From a checkpoint of a small mixture-of-experts model trained on Wikipedia: 2 picks a token, a softmax router.
Below are experts of layer 7 (counted from 0) of a mixture-of-experts language model. Rows are named gate (a neuron's input weights, with its number), up (a neuron's input weights, with its number) and show model dimensions 0-63. Each number is 500 + 50 x the weight over its row's rms, rounded and kept within 0 to 999. Numbers have three digits each.
Before each expert's rows: "mostly gets" lists some tokens that are sent to it at least half of the time. This comes from a sample of Wikipedia text that the model never trained on.

# expert 14
mostly gets: " which", " when", " where", " while", " However", " what"
gate0:533542551453436537538576414456578450542526486471491541530487515532556465502506651452531557563488510470432522477500462579457531489481483555467539538454519485532470385536490434432531439405428336
up0:506409507553609586504505538437438535527487536585481476586457498502422547520494384518495481485535517488523568499383469444481471582571537452483487421515469496470504599424541476482555449494481637
gate1:496473476498465510564421509457498496483486438545539462488516515387493471511517510497410562480533516466422527569499412462371474417445579478451523474522419507429506423526549448501471492499494470
up1:592481507471495446506468396460476542456500524514502531476518478477543500397542538615499498522406537594524595520489609463562537511503423541416413514537457527590487499609532563536427524511510563
gate2:487339563469502525556493484430507474496441537409577562564505473411396556462559562535465498542541511503504516526492520508550518480526477496420438525413507368468455585467454523495483540472455523
up2:483588420609522492447601566496535499525441467525567473458490483567540524491539606533452418461559575523496459594412521507377499574529474470485497477472537538570596476542509468428456616483516519
gate3:455548484462508521512495414436482494575481558519565491497622399557558516549567471480420487496514547466520520466418532418472497500584433472440478497486593494518511574474443533391515539454576475
up3:459587459502411470503423526485615521489463539480527510429563462441494501572453479364490566488492458522446522483506576437479430485501517447449523437406597454464535535454540472424410593521470468
gate4:436495576506518516472524535507423490536569458469517558500568500525465551501420441492552528531469449427520505601454505515629469525365503534580458492518488529486493579480504476535445482603578515
up4:490459532535480479567553527443505459615508545561541512452508511430475477545435433536539388507519507492512532471521369469536507471451463542517596517457430487653463512432580490477451546484554512

# expert 49
mostly gets: "),", ".,", " ,"
gate0:573444490480560494470503457532459553487513407587440549531558570529459522458511421468498504510501530431510582514493475508522397531577405514496516535453518406521563574372524551434486480549612456
up0:491598491534456541499478511463553436549512568425498487470431442504529446540500562546470493492495461563476442484517542476522608445387553504505475502520409566484434431583484443568497490428370526
gate1:457395474484569548478511459469567515520466602533562524603597483454489467449528506585375555510457603426533531511575496439371436474471531530538572522405508438533494460472495468505499445588574618
up1:509486415531571553482512480555465506589577417589425433462505477394516463443508500456574507538419453531509475491511579588479561527558446498452402530597486537541503449564490529595536508489502383
gate2:493433470525475575495468478432474494548479442547554479573550472419586550453426532527599543448490568506517414482511478401426392543584551547482465548443535548518487469560478503595496443505539480
up2:498551428566461585490563429453478579431458470465458505574453502454530517476434486553562540490431555500505442550469422495434493585611548534518501555410441492590440559511528505602543538539523436
gate3:467433504572539493489479572540418473450507457606519532443446520535559524543495491603561564543538545445460493577487583620475565525484537541549518515464488459540510468444507426448563457415349492
up3:477441478561543492464508571508401480468481492598517515421438530514514568546535490587562586589571515460446540538475591593483569519521536555571515479461486465550485458425552438443582467435353506
gate4:529525491395419463455545441511445428523472476494526516464403616415499444495621523404479510470497447554529532500515432548489515485558419408474507489509587485435462476514531597423586522475492402
up4:531514516488470483481555424500449434521406429488502574434434545518563493511533393417497538442518426573513529561519527474533483451478518415504553496554497502482541459445623641540583516433545504

# expert 37
mostly gets: "š", "ić", "č", " Ivan", "ič", "ț"
gate0:602461425528589498496590510467459474492596550631514472594468440549482527573505543587459489498480464478460380471503434475526519529516431395464479517535508530405486464443507454570579518498404497
up0:583492476459518484481530508491478462418460470561533537514452544470413485610460530581479454503483477578500442402446489536590552445506445441461499540426598543441454515447518487521561477659409429
gate1:485484516580510451479536463452575437532524578487488520527518479485490523500489471518498505392513591470475491437510497396485447556549579540481454520429425468543495480469488469499560432563586449
up1:505479497560514500417566491426680570481600556513551534472458484476514483570543487537602427369518543553484488550497483476512444494554604540502508460504609445491483568465565530488487430484536450
gate2:477571483478505498516478543520479566536437526546612442551475468539478559491555539443592455395431565472529510501540486447520614463502455604442461586580477452489587506507564509476485461561446553
up2:453549558466524532489484502548549472506467462619555466539545550475491542470529554531538535523497493416474513539526583486513569461490432554474506589492455433505471437441544515487445426502560548
gate3:428494430544531575522430426410449564496607482445527456443481591531504450501510543531561494512477528473537530407476433420418528524514506612487455568450520566477514522410447490409459506490592508
up3:384525418503555476534531503566563525498510501496507436457510437482484433482454438446563546494522583456486499514529489473480526593496455391458531589570494587518473456497514455434507543531491478
gate4:479538542512551550535431500491533518435459473524478380527550470475488517570541473488560582534477541490384471452481439439461530503534476502435577485596442475533490527604487487459556513501468458
up4:432490477498570483494399459470486553466511613547531524491465480498482492449569460450546474508440492566429550516558428454525570574424519467448452496502453455514603545534520493499553490524419456

# expert 87
mostly gets: " Abu", " Nicar", " Mohammed", " Luis", "apo", " José"
gate0:492456508544546456601480478527488472567528530520571569562396460435504580551482548481552645530487560485515449487517428489490527369569401578456523488495395523476485544505467495520489573506535505
up0:575520469450584501402383479491375506490519506487490557477551490538475518498566533499471382491475435583514536483489486460431470501519570476450419536504541461433526471567443450491481452535522533
gate1:497573458503519419557514520558472492458546545471478532501550556485578491501585455450500535498489501537523412505475491527509465478531508626550509497534479435506473428527492528435557481465501475
up1:573531438538471539557434502508449519531507425493454535550546493431584526504576403587534488571499521457488454505471429469481450506540485608536471482537505434516476520469381511454541512507432550
gate2:524507453554564458605506487556550484449444515498507450522484507450472503528577515433466513483540528524444455451521475448442437461613551468503408578462485534523453451443541416440485427458511519
up2:451537460454423496461489528472473463511536483574512557526532423547507440486502504604429479541515504533550522528569538524432501487477384626532596351461453407443460499518422659512554502506556445
gate3:491439494504494496476432479526491558372527561460533421416537473562567561521558536483468590441565496546472508530536475505487471553512490564433537477447568506568478505548404576513497507466530423
up3:562550477554491519465569542475487533626510409522450555520444526463475450454489424525486433538404503527549484503465562423499484484587510488558599507577458509490519491416493420566521454495538470
gate4:484576509465533465530478507482402529400506591536566488456628506517523501438412547460484504417487620504485486535482503519522564597547510514530426520486464517492519520424452472506440435528511462
up4:480542517494527454543585517517486433475504550455466425506504484452442330451463497477504469409524515493416509523492507535531525544520497492466470601465505501490574438508377439544487571484496526

# expert 81
mostly gets: " \"", "(", " (", " [", " “", "["
gate0:589477569477548495472559430516461462492452440569505519452474449389476461428434546555403510420538492508503448471531527501553539476481581499536531515380497496424485532467532483532501491463407400
up0:552459513475539521532530448479451410513522443537531479342459468434473573457497525571407598466507474539515430524518468481508587504480527510540522523384501432479483500513584499477531517476494476
gate1:539527508502591531524485496504540450526473553527430515488457511479471484498525517526468632452525436474548509400436536514632485425531503568470618513457536453462559503502538587544442486531478513
up1:543477521524566567504527502498529513500503561499418554423460530501518492515530470501491612460496442462582506373475531528573489379472487552488566542463521471493584499506535548567449468487465525
gate2:503498502473649499538481571459420459504526490545550449555608575566484488498477516509514486587487566482462493563489618472436460465465476553536516513466593590527516480560419450518509479477426495
up2:506605559482594471558498498546456447491520500452561454419536617447516443530515496483462502584506575525524523516507608561492517466533458472442578449532550546470518445606387474523454554500490445
gate3:457602561581436506564502430540528442488496636486490449546445560517412556559496498509631514511474489502499497553583607446478485473394446467547545510503494493520444501546510506526479477481486456
up3:534468393417557458445552636419452496560494424515595527450473408487579455505483486493419486507512526477517561496455396532417484475521505528514461493517516514473510488434497475451526538511525579
gate4:552540515481642487462414452512566551439556470456539464488385496549463470417399481486470466456477538458551541545531530546474579539499507478332509499607500508535430467603485509505515468484489501
up4:466562424555468501501519485453547442612509581389431523549512488479462562498585501507495515507441479533550400532516590404521425466584504557395558476513517497459592504484485496561509527451579430

# expert 2
mostly gets: " Z", " Sch", "-S", "sch", " Sz", "-K"
gate0:524583599488488468517450592435516483466471468514517529499471471499442536477450530498506474504482519522578483434482545546563424440552535510431494384467543420462475442463546480485517567524513495
up0:445458501521563635474452567472452529467556600486465485554401451558534484490452482572547518496449501519501487486507514496523462528498504455441448480517501435501519504487541577458528523544498496
gate1:466570479522558558514449511513495494561540520642340479613455509472462583445435547540435458512523515601509401497497483553485442484458567578539452500532505500493547491507507433499439513448512582
up1:473517479503622559556494520457481496455488546511484549503491566476563498455402484477518579513482585495463382528503473550623472513453544548480572513539553488522459479515496514615516502474453506
gate2:558476602423608471479431522539540566549538483486430480406459545563534442496477478515530480484592491478439440544557540490513477502541447452514641457496445486472480508519560426548481534491425434
up2:487516488554547566478531448543532524543503430524447612502508490536513481604611562461416454512523522526491511526438429497452479403517383481492602528489452414529459454525592417516489460514539450
gate3:546506569457503519537473438465507563519494462436386449554509482594537541480492592503540541543453433519564545488527467363418471523506462536492461535440547427527475529494492558454487453464510423
up3:473450529446558515481542514497496445532401566405494534427513487561568450513499466489450424557546501515525457437444479515534507486524552487467424517459560473429522480540580573534496435487416464
gate4:484529525514557550532475543413535556492513593576584519539506523507548533481514449532493490546471473437516475465536544478529512526531455548466581379407444448528503512491598452539478485397496476
up4:433542583554473517504607510472564563482482626556528497549518523459429569492533545485562522538423481502529521564550514533458485483515559531468506473495446550480490541483409516470505448554538451

# expert 50
mostly gets: " St", " Dr", "St", " Jr", ".C", " Mr"
gate0:429478562570472528532494429461518544460515467482547535531566489515483505543478479587573547459554599545505407522564559426599433443554486549528474535513515509520482534533540542427509441517605523
up0:463486480570461625517519456498534511448547389492547520477444501541572508524489484494565541420505528555511416507601522491523469446560480570522475539517527466594500523552487525477508395619559578
gate1:516593506471471417487544590464576565371531527497536513439463510552488518567464433486413509463504438488573598556558517391550502479517487502477452398496560560482499466551582461445489472448504460
up1:518526447467444453504424488460503513414450526520444514536399543478509477493465470634471494465422604452501497511480411464466476356539521644555434438548486483522505457559444487503434577467441552
gate2:557531580455499482533413601517577504419487511495507482473538485504503511429547574479483525540414577582491514440509415400468456416430549481392510581462511529508539523513624556575526478422480503
up2:503471540447457606631446516501498560458451517489493481546570458435488602479495446404489474501514548621556610555557463415491536530511476475477458443465469476520498432421588533490426601432465392
gate3:509459552436501506516423476550480497569561511444539443493481516493460508512549413582529486622460454512571491453469587462418483487570475463461470495586438474541448520531454562464487478474637672
up3:515529506455482445535484518474438508500625536508488602544431558502552514461498504515512506534532458463560508487448475459524468502504487601542517482430483600530559494420522525531481445514477547
gate4:440464548585550537549419540608477548599468433524460459523567427474528363550480451529484415507527538463521511435493547474480542405568374517438423422523566522502492497464462476465498527420392488
up4:507500538440415464505506480532517490464524539495448562406535401562542503375482483472502573439531557507515412529571426560548413529507464456479553598465474543470467524519561564556469498567607552

# expert 55
mostly gets: "ji", "ya", "ashi", "ami", "ichi", "aki"
gate0:527450538562550483505461406495502432472433434474524533515563497508484521564415391541424513479484521501610505557409542503485476441376532492564487484448545638492478592491502566549467530487423485
up0:523576424411502469447520655584506502597549483488456467438528503580498481507566543467487540493390546448530508399556425508429503490576457535498426479482488372583525452550581406537438489445521505
gate1:417449476540467469540480600574515411540533455501529495520422522473445461539543569477483444512584449486491587472469483474605518482478552467375478468534527589477535526500533499551549462532572548
up1:419473427484483372472463546632535511551511465545561466464411499440455509528577581458475423468574488437441543491502469437569527477497546468404491481569549567469510433525496494476612456589510579
gate2:474510495509490520475554492482545479487384429515465466512486554501564588515480616508461608470470455490586480471416527557585492432491436511525434484430437533540506495470544583632462481535413460
up2:579458519515542514444419521496508459405520560520566344572398456510442520580503514492511487510465554448492469489445445562510499524517537446471458468499406472553571399314440531500439482565462520
gate3:525497531533459473523463451474502418518530452456560511475555575454453587542442446472493566432532446420434378575489461479541536528550495475512442581540531578438564537534544588485518467562454531
up3:530519483529484492527442442471456439505453487441508471436589615498475515514487481529500601479533463466398467618504432496574511439510513529535490593597599528499542500450485530553457534580519480
gate4:515464529376474477547544461565534554450478540379524432524578542581552479454462538450488528520525497464412615551462551513504443504393392433507499524415597474434526474474570470540457531552532539
up4:475456548546511518549576475479550437479437514387586464508551509580597465435426477473496493439484431463514586491528458509438483478486438465509550525581540559549521493514473480534492489592512551

# expert 70
mostly gets: " would", " to", " could", " may", " will", " can"
gate0:421531545514416567516479442505535499555635384447552513536512440523477416536454498506506435452553461569451421533410466484514451474565392546484553446482507473548588405563531474542479528464619444
up0:529437335585429569472478484495452520562585451567546472432475479483401457482454528538532479479406502425508474504409487568510510553536556533527419476522526438464577472503405506496481498549476534
gate1:407469556594507507483534472519575551480446467496440547501538491603467414513500562510599523514499509467466514558556511481529467535441525507573493460542449492488465479378450464555545486527524498
up1:449443602454459488483499457550471431500491438500525529471462509536585468494528534516520553515434499575530414469597451446524488447427529402517466482600400506465451543487523495525544571581544633
gate2:558490543445523506536549506483565445476493436450528517581548566520575608460471491414425470559565544486492653616495588475521444503513619483460514496489458483485443480526425495477504497491570476
up2:452478483474540511543552502436472405429518472463526487535568478399577531538412489455420507513488549372568464517511541471544470551444533509555562464442515535433496507453431553500519447557486519
gate3:451510559472555478600484576477593533398435418547526449599553521545462562512518595510454551451577496501427581490417479520494519564430458470498472531442545540510508557490480408486549558491463447
up3:529559452497518528394551506519452421492463528433498459480447475578483505465541465459465467534456496445505595484563515477544559545404522488601373467592492520466438425523539518511491453478444376
gate4:639586469564505482429447624512517490511508482510513529571479405564585427489533432567452501512526419512574541561545454503348519418476440492463464487523415483475475470501489532582425415408481574
up4:535581528571490516447368580547441531510466541521518552498490512551557428547516465494499525456594501443570456506503442470412515525484580502443453494558499505446491459466510514511499387394503529

# expert 124
mostly gets: " received", " took", " made", " has", " make", " take"
gate0:539491461475509508550470519460503627549477514460550460573556564538485472492387474478522439591575489563517462576572561482444533402538425546494424486487499510471595465497417559475444473552474445
up0:645495485476475506510381542524518493501515488461532465520497547420518526545551478566617495460479499530567509510439498473576420480493468586402510539602486533538410410495558591541587487461537460
gate1:520509500510532542516516483462544472531471568523582503450532525474482455484406462464556488597535555468485521560468497464510455515564432473411555498563455475583503528454396499560485443578411539
up1:459328468521555485487585514492413511505562540530439503522472436557502479493456620462519466420500530502610448516492565496486458527462530553515467556526446500497446517562527426452434537496546492
gate2:509553460526522491520422435565481597438565596520436463525559538514479510415500487549477421473560594489473579521452601547431514508413532602466472574488577461389527519483536529521577494511484439
up2:562487465559476489512427502434507587506467537477513445585545531456491487425515453513462534532555469516494535456496418536544474456497571485459502545438484421405493587450542482440525475480528492
gate3:507467482557469584585582491482452524441588535446520505451463489537484596473541487578449496523489431393532553530419515462522562546464450414566468528502513553483522567539523523522477551519473573
up3:410476464395472476533506526496513515479461453537501515470547458625528509595455457538557616496547476589508480506581459581472554515469497556519526494498595491485445456422473439536455539490527415
gate4:587542514441514507510538473605468437517481452551459472449402473448532499572548532532496545572427490419506486444600498482539534484497493425428519454508524482503558497521515629424546521489525604
up4:559486500465468473488498564527429404530502522516503522502533572528476387589519477530464543501444504437440571405519510499562535521485496520520477494501471440436598437533538614437502494597489560

# expert 24
mostly gets: "idae", "ensis", "ς", "aceae", "inae", "optera"
gate0:531541564488578489473527397499498453424500447518520532498405522517600363576414526493462491497505561459503440515603516480466509547555465458390496425470564490534439460443509491481573419414515538
up0:497542604462589540551554422490425417315494428505490528435409493503598447505476505511467506497588479559585436463446543538563486576491458468434472397560518434503489488474592467425504409505492528
gate1:482477458535514463475452449380524471513576450500545571534571467506598526570614582471528529543529409587562472570545543466497497497527502567455496575450474447544536450549503554443534521492497429
up1:517525470515517512483480481369544463568542444482544576480583464463582493596607548486549517521536478552558468562529514504493478444507537538443530539445487419528548422571494557431560505484530387
gate2:487559449544412465477500624473534442504526446476481526591502566472572517538576489571525571565535465433488504527506564462477543453515498592543440434482509548473485496458465546458439577503430453
up2:488556458405592469447564489555440573513482626502505495448467473444520448382467489526410463403517550541539501455493566519449484532532494442461632473468518452497492459504516479512502462527591538
gate3:502454528482555439576483431508522498409445483425491538504517504473520516537452569557520532542473365535485485529534525504548565456483463430508498492583444516473503473453559531395579527507586512
up3:488533544475396550445515559464556572603621510524448509575502482453527592544512525439471460541519544425485492479560441433456481497442439535609534403536514511513501550548504521544510463497531358
gate4:505453564472536512558410519469466460433461438543548485514492505485501565457544412496470505490392532544550448562513566532476466510561492538429600545487427483495363544441521487496463586563485640
up4:455483594464496444534496446442368448495445435529492482485497530520525513475504445522517576502451488556568498620567560561495524454568497503485499587479486487563476491459481473456585523552586573

# expert 106
mostly gets: " was", " is", " had", " were", " has", " have"
gate0:412495417439393553495514510463538454477635459470536424506486533509475482412489556505577580555547433442489560464470436462527553415434461497582439422588470576560515423462528539529515497437477473
up0:477473442498426491519566572551538501603545528373571531651479458511524472583411510537435470460548509547486440537406600480503447437438472507440563558475468467475495518531539509550512500504383439
gate1:530531553449492541539552521548476484481484494527475502668606537538515503450491469472494505564486560532484495460399486438516461486607484537514501554575481553458520509511433398485523537614541513
up1:515471453476483477454458415471546555491536438460464523435413502510460461536592545473508480433496496514444561417537489542526541517537489436461503363481451457512440530590595573526456547456448501
gate2:502468477577518469534518494456575478519470505596509471546462604486473483518531429522477536587646432567443392534541544474517448541544493512480577515502430566516462493573537528533497521430523479
up2:569500461583512543595404536455519390521475453586460533528498531501512475498511456473529489546510456523451493574547556440524518550560491526482576486524472552607515521533546525604556442406560492
gate3:496495522429487483496473492541507493490498452549451473540448546501536505463492406507573467513509413523602518433509481539476500591444530562429587579550524466522488519498483678564487446433521459
up3:440462578509445516526548505556402513440521437507497482573476397538646510501527492498524500486459599525505490577516604464494446538522408475591494533419490489604457488514419379468530492476428485
gate4:571563461466642491511531566490526482500490485422485577460544477504589446504503489502498508488560456482457437464519513417313469476578453520451529471471555526545481528521497421483525555546434420
up4:441493511528404505496455416500409510539532559576533441523503471505430480464494550455483582471501545489565541550544506535631531544392531452556420527500427517478523514475452617498493454458595538

# expert 76
mostly gets: " became", " including", " like", " such", " as", " considered"
gate0:509422485557459425535579353567518498541513554436509549480540451556521489466533464607479553486475452466533438561555525493506550440511574490487531557476563590487475521475505466524420475473484527
up0:425461549578485476464596420481577530565369400544480483505425445518528508504465470485498519468457524581476461553397498556495452484531509450464511517555531509492488446576473425333520478476509457
gate1:523526512548446404494490507576526558536417456425564508440556625438444527458442464572495502549483433462421545468573629487555480549390497465473587505525524507490463452517523500537468503392586456
up1:475457420528566523463430443551549522490520427541529505477447492555479559493512545526436579528591550514530495535500446422462558445483429461513536455561455449427487489437514471477483473525519439
gate2:500486446480467522479390458460433446492464489465505543512507392509485552493427496504510560444453347439432535498467528479506537488615510560543512553489470554519505490533396534502534524475452499
up2:497514525612445492477595544566508558525489541573504489536509567484505505528520473528536494605503583567535468472504464471518455479463508356485447472508491485483521512390454478446465471522501498
gate3:474469485475498568406511551415552465493527501447547418525441594411532481514585526431557444584481445478556502531560459493626515501484529432424507437557468585502533520483525547656444392538492486
up3:572585499538504470575470488500469571533489495652440645519466479559447486525468481539466567410515541577501590485454546520469466409457440511470486536525486404541410509474521492426571559500475462
gate4:455481521424548474523555476466498496452527532479526522555589518559456486584436446478490481496488600438414440503468432363543375539634449490484532579570490553587540504515488454518524528576473455
up4:522491557400512465459489473499491470335438518457537515448541457497588519550522479398477562512562575524531569420576506533474519480476449488474604545560487457483534514543481555459435454420474452

# expert 32
mostly gets: "_{", "^{", " un", " ^{", " int", " reg"
gate0:513551537567507485475542434469454501571466501525438507494474487509492507513477569524565608443494556493416476547491536495519471492501494519515555487424367447486424520548440555472586516491524562
up0:451414561539417575437492505576521490538372439549505416483505463437544424596381492502544574444450549488533499530509482513468468506471609539544543592456473547423459487522436561443579521554498507
gate1:487434524572484539586587487606563450564463501530493523542445511554437584472537546527528471565465531488546486574517559546546503481521542440519499485564504558601519440531532447541505472416456447
up1:478538508567427537578593411573467464545539494508528493448496553420551651508602558487544536577458413573534429517518533637496471558432499411504501503550464468518512453495505510656523466527509462
gate2:481395483498500499421531504495376487460434511592531408485536488494536459484467414458494475512463431477595481464518590488484514598601561570433523549501506482517532512525441468478460533430550567
up2:414549532460516621559493374467536598472522462441510446520512488471521470559501433510464505519473554494514473452468476488381502540539544531555427491520517418491514466532433575480509482548544459
gate3:450481524535496451434585409547598549466503494466521454449532534431520443529449498536380443485623539490441516444425506486488427496511540600532501546431452527491522431551489509429427543499530552
up3:431505481605462468451487442458436480486500408511478525556524588540552478473502471413470468501589525477444550456549427552448463459468490538560517559504543611562461483440422553459392482515479432
gate4:501483542528581450557491471566488479441540436507455477517607439420651493580511539549496560473444434485549550468505669465541553491508518434448490476551487502487513539452466527558501515564461428
up4:550445460497549479571524490582500519419507431529400491530619439460591451540520547538522590501479484527477493430523576470495599490496509516465493465535425481602495510438503511568480538511449441

# expert 97
mostly gets: " Laura", " Holly", "uki", " Florence", "iday", " she"
gate0:544396478507449543461577514573499497493510483553532588568480556519490515581580410437579591480529432483425592471463549531537466517541475540635400524538525453532567521451531556414475496563499491
up0:445464464564543467471443418424478452502495530444520423454513465508509485514425664526517408554494565575504467543455553456516475508492572425358571519453480437502459515464454485599426517518528533
gate1:493483500354478485542479469545578503506491500517406420420520465454563535551447510479445559436399557418485482588513586452463421483495499551429546514483577448423426463476501506436529605492519498
up1:468519466591551533449496556541404523515460531493591510544413544486442516505502444568529485556565411493527502418512430592467541544483504508592409524499484545559555560548551499598472430529508493
gate2:514404443531464471503453457477575416483414454600482489553640501500586420526519506481518466509479442548552511562480485424482459450472527511471553553484548523546486488489604514476509429503447530
up2:460496547520516464474568477484554563530504414481544555519534514445469488538553443562504530481463515589477513439442444415467440524541515517389496581467519537526578590556535547407503509574465580
gate3:547449545467473498487463479510496410494497478467533508492579470507503511517475462507500485505487511476550462586557545373485536476459609468342479455512507503514407512465406391524479473530431491
up3:476442528430473520441495567478502502437450499503481615505562500466572461520501509326479540526382532512537457551505522379490501524534588453436514485507436522522512540472470483599533479511378534
gate4:445518550445489556437611457481552435436386551537567438483450532456498501515429437521524532452483492576533563491509460439417555493425504444575493472519597444550484527464563412514560380504429548
up4:509534544510569488423424546454590537474498491544560502480435502453413546491571423512457491444487464491451494475551514426571512509536519502562563502419438478458480544441490459491536462537450483

# expert 112
mostly gets: " against", " after", " before", " by", " without", "After"
gate0:485541537531633529533469466516547510464446559469438482428340456572466471576510498507530475521472533503459504465586482480541501565434468439543537493533475492395482431495436477533391500476462524
up0:569493512417476502431514602503347514548473469477458606570587472496559554529509459465449455452422557546533493485466557505529574428424447594526416493500462525507486469460480559504534476524485642
gate1:456537517591370466541587418574518500504518458429490483395454443465419496549553564558540542576570471491520520587461522552499505483509463516473600529505446482519536495421479558496552482423423465
up1:478515492561438416483607432494491449570526456440460472421434545444404537476538557534557573614540476542489515555499508501505480468518446602546586554487418443516556482428442549491531443465478451
gate2:441493527422554507496534382543481435433475479473556534470557469430502521571501494486502485541528595589490517472502521432560434466446503549465523493533484453487495480566530494466438441491589498
up2:499467507493445542457481387537573509467497503445532523545518482552508529531511456472420446503558614602442547441525513535499432623525476452434508485540507398503520558544554472368498453401592508
gate3:482515578447442493382497479477477463561570475448536496508553469510478517410558523527382558545539465495474510566524453489498443473490512489462546520474360581548512447467455566539511539567470475
up3:475500491636507535449470510515399446543590445466526416501552513481492463459416552517563442574487518463542433439441476486522438533507430587451508537508535512414600440495489533556475489452480519
gate4:471454513524391488559407399563544548515505532477446613455488499482507451542462468585471473528499540510494437492571439501500570497548420457514443499560426528485519516546511476483456493438465464
up4:498521496526474436519426483476556441425464527549567570497416647438513476481463435535503528520486547533474450541556566583483499470548545506517521463533508590501524460429526507538462474489490511

# expert 7
mostly gets: " F", " T", " C", " D", " W", "P"
gate0:501504528543517550610391441581522490448611493548402455547489445490537529561478500476454613491525484605493573572473589527503470465479536484405459517517538524461528503449478439569571511479462555
up0:540452604470438557500493569527477552514494516422580439403537509555551498551520558431452522475484476528479454532561484408492456566546486507462511466517521549475490482494538430460478552565495457
gate1:479451557485536473467496455500462510463440494528465423512457492543548483597441492558530523499598490528491527441441461562462574490515491524512525550522601531544427545453549618505454538479479515
up1:549477500466573538496446559502578453503410589550485477562499510489579474516479440485526413525551476514545504453405513550479526446440582482485441484498498593594484470427469519584464404522534528
gate2:575472503486558583540476469527478457423474445500545480560493466484584523553495491481509493487552522533492472559489539536526474516582506601497451450530513507503531502656528559485547501495408535
up2:477557563472556459447514469478506621450495538496540496536477544511542562578461519461554483476557507482435536584504501490458565515514478479515425536597573452466447518613413531389496535447513564
gate3:474546511442517503502470521521578487477591492506460428501470574522600463456515453535432491491511585519478586561519465452507519450479541425479500467519530456444460480539472594513505392414550498
up3:485536501461532520514553497491582478472491495427488371517541530433529530489574585521399466533528569538495573504468515468533394404543521402506543528487572501497509503595459582510501492397498466
gate4:538465497458571481520552481535484496510559437412499531545489518415581545475548534515492513465532527572578390595544513491529528398447500445368446477447493503338542492516492496442573431540493373
up4:517502575469515412520483569473539482517513469481493517516521471509427580394539528495424480396591537449512461565520491480487575500533493431405433419491467492439461583486457451360576515464464485